Weights of a small mixture-of-experts language model, trained from scratch on English Wikipedia.
Training: a variant of SOAP for the experts, 291M tokens, 4088 steps.
Below are experts of layer 3 (counted from 0) of a mixture-of-experts language model. Rows are named router (the router's row for the expert), up (a neuron's input weights, with its number) and show model dimensions 112-167. Each number is 500 + 40 x the weight over its row's rms, rounded and kept within 0 to 999. Numbers have three digits each.
Before each expert's rows: "mostly gets" lists some tokens that are sent to it at least half of the time; "comes after" lists some tokens at least twice as common just before its tokens as in all text. This comes from a sample of Wikipedia text that the model never trained on. Tokens count by the router's weight.

# expert 36
mostly gets: " would", " could", " will", " him", " off", " take"
comes after: " to", " would", " not", " can", " he", " will"
router:472474445575499506511503554503528443506442485480496421464413446509622527529492526476482489527487489529541459462506493534546576497526495484502541445445481473430517505482
up0:460499513457460514502499550441553455447444429546506459529521560409511566545528493554559511508510486521515454577486469531570494442464538501476482544523495461453558536544
up1:489600512502526452516493544469482474488513498502466486445489460415512484454469552531557574537438529412528535498503440483527451484544477484448471484450537479485402468557
up2:420458424461484521586513507504599522516473553516477508436544478556561456541542450494489502512486397523472490505525500522448442500500537587497449519553517490423475428487
up3:498496463531565541464441570493533461530483492439489465545493485503573510481449529417414491517488475535482456499476474463518482520488559497546448501464480560452475525512

# expert 20
mostly gets: " K", " C", " H", " W", " R", " M"
comes after: " (", " \"", "-", ".", ":", "\n\n"
router:565496542521535540508555497543512541474523475452432493519541493541452551574547437497537500482536395554492568467551511495514516501526466498522477557498527517531590502497
up0:502469601595447461459494475475477462447528441470495490458501549429571544528517523436495527594491489516549512577533440584452514505510500539446513522459536465465481488505
up1:505560518502421570429539511502529492540520509536411466528479454480534481515544443506494504449498439511517455461525535507547482439508553457425541492456523453526614477500
up2:449589486553523465417493489482419465483503523463462474518503551476499526530551539582526536481535489546530557540518462530442432492515513546490452466477547478516500496468
up3:530493489452595548499505488462512460529526464544508459500579487517484554457515553529532593517538459515538554469517447452417525544496449494502484469447511462543541537529

# expert 46
mostly gets: " made", " used", " became", " named", " began", " released"
comes after: " was", " to", " is", " he", " were", " also"
router:455527561550471458539433517495447423477458525487484460453498506562605456497473527532478498516483480492512530490503508483495507433415434422509495481483453572509497508465
up0:520511485484459493505445514522489567506575497524569490539493525466532543573542604426472458440494535522451522451540481444428461451520547439472508566527494443476500501530
up1:470481514470515520455500444512386581484564459466456473488493509549515519499452512495490519477516447535458471494463508542467562410484539498510409491467483601450469465520
up2:538464532539492469509443508496514387471522497468494439433552512526539409518520514479550417535524497511467568554513503463505532470547478460529485459428521514505488512533
up3:542426480495492509535528499584536461511504510509498523514462518511505509482552470448532495505485473516499465545466583426470501505455439472545429518501527572508499532486

# expert 58
mostly gets: " the", " his", " The", "The", " its", " her"
comes after: " of", " in", " for", " on", " with", " to"
router:475524475549522502482522457500421468504469527484446514555546492510448535442500504468418497561510552574448446478489521437511516490447435411438537517494510455557456515499
up0:527423477600476484510574539515542464430490456503480465425534491538475463479507490510459502520563540496536594563443462532527469493479496470549439502536500410533420545506
up1:500531464507505485499473472494417501510475558504531478438494519508482588462507538542461572481499552460463484426475512531403510516489489439433502424528541446503403478544
up2:516522498485481580530525486590528518464458548490511576435459436492474512521489470583484510499482510492520485501478537484479505532534515463461472482445474481565488424531
up3:453555500542509479505582495443504507517502484533536506545560526466523461491511491387492591481512474551572464491421513486470482510439489427487504444523493502579498508397

# expert 53
mostly gets: " States", " USA", " football", " England", " France", " California"
comes after: "201", " United", "200", " in", "199", "202"
router:496475513449505496428462522427557496517478495498543517490456483465421447515491529529554424500472558502487423539501526499469507622526437516490506453532553523515438498493
up0:466571557515450504500542497465499479464517508516449564430502531501432492536447505506501436505508533487501499522466474496410576491539522516520504504533494505511436507562
up1:500479521430461534522468517450529512412502568507507531457465541497466546545465504436459523524519544493527495394460485485426491501453481491420462502470504468467446511483
up2:471434504449435495455525466477484488569405503500528495557472519472485463552526486482533506509510461418493536500551453437547543586505504494472480446529549493508448508502
up3:517521494507504454447551482445522455503512512452524522536501450515470486550570556506490544488583518461411468560554473538511547527514491512408439593394519466474544533429

# expert 11
mostly gets: " Votes", " Preceded", " Candidate", " debut", "″E", " Total"
comes after: " ", "|", " |", "-", " was", " No"
router:487433473488442511501460438499466463481475495565541522469452478535465448451539518536537463481569547458440500518528495486518505561551395490553499557571480453526504498490
up0:484457531498475552548483465467465533531495496516500518515524459496520495555596468534519514480535443535560529544524481464583531455519484487551534566522516508545484454457
up1:454571502520490492496479531523551427488497558464482536434510557546508472532508450446540468476574517493493515458522532503438502466486498467520465513520505449473471476457
up2:478568487508432525523531452462565534490494516497559498475466501521466443502494447517561440456605541465498523531611502463476422481454503447561524517511550506545515532481
up3:503490544575481502563498501522465513513472542567467468474459506468509477490579454476560544468465547552460458469443507453515422470375465558579462544540543487472560461553

# expert 22
mostly gets: " its", " this", " third", " their", " his", " the"
comes after: " a", " of", " with", " for", " in", " had"
router:497456530544472441479492466468417515456464517552458502556472513362458459467488513488468481542481545450470494482482531493451500518563450518525456538462505433583402532556
up0:453416525494550435452418476518471467495498525523491536574580503412527496430497462379523488502558535577493508469494441533474477469537518469511539536509531511463548499495
up1:470518511478505476552494531431495503514524452521569561469440548449487505495496496456462548521487513551559474517477485599510551555503495543464448518488560522473481528531
up2:460487477474447499525471469506377490421470496522494509527451582500522472440495463518497471494565514476516529528413423504489459474570428473500556525529563507561499554551
up3:486490485507503525511501512475503459527525571524570485518534491545544432528513488452471536433463475512504516507495482464459486477493546465596547502565504519487549505478

# expert 95
mostly gets: "10", "105", "20", "42", "104", "25"
comes after: " ", " |", " (", ":", ";", " −"
router:534455469462412529451453474567457560523519491537479552494552477535506519481509429470544548496504504451466549467544516517492413537459479462459469468525467453491465492563
up0:539440551554474518459532481502476428491503501499515457518510468433539512444494469440495488489497489517503505475526559486541576460470503472504493439505528440525537470493
up1:462514513524491474520489540484430538525503435518500564451483493499514577480529459462576511462504490509496479472496485529515540552549472555462503510499529504445563514421
up2:454464496507531459440529483465491465521484517531492536542485485520484460504410504487498532509464493427507464519497591439487511456433512490505519580462529446427484560536
up3:411611521535495453480534516491563507478502450498475466537487450481458500446517482534504560479506446469463585482401497469487493479490465500427542471504404529549446553537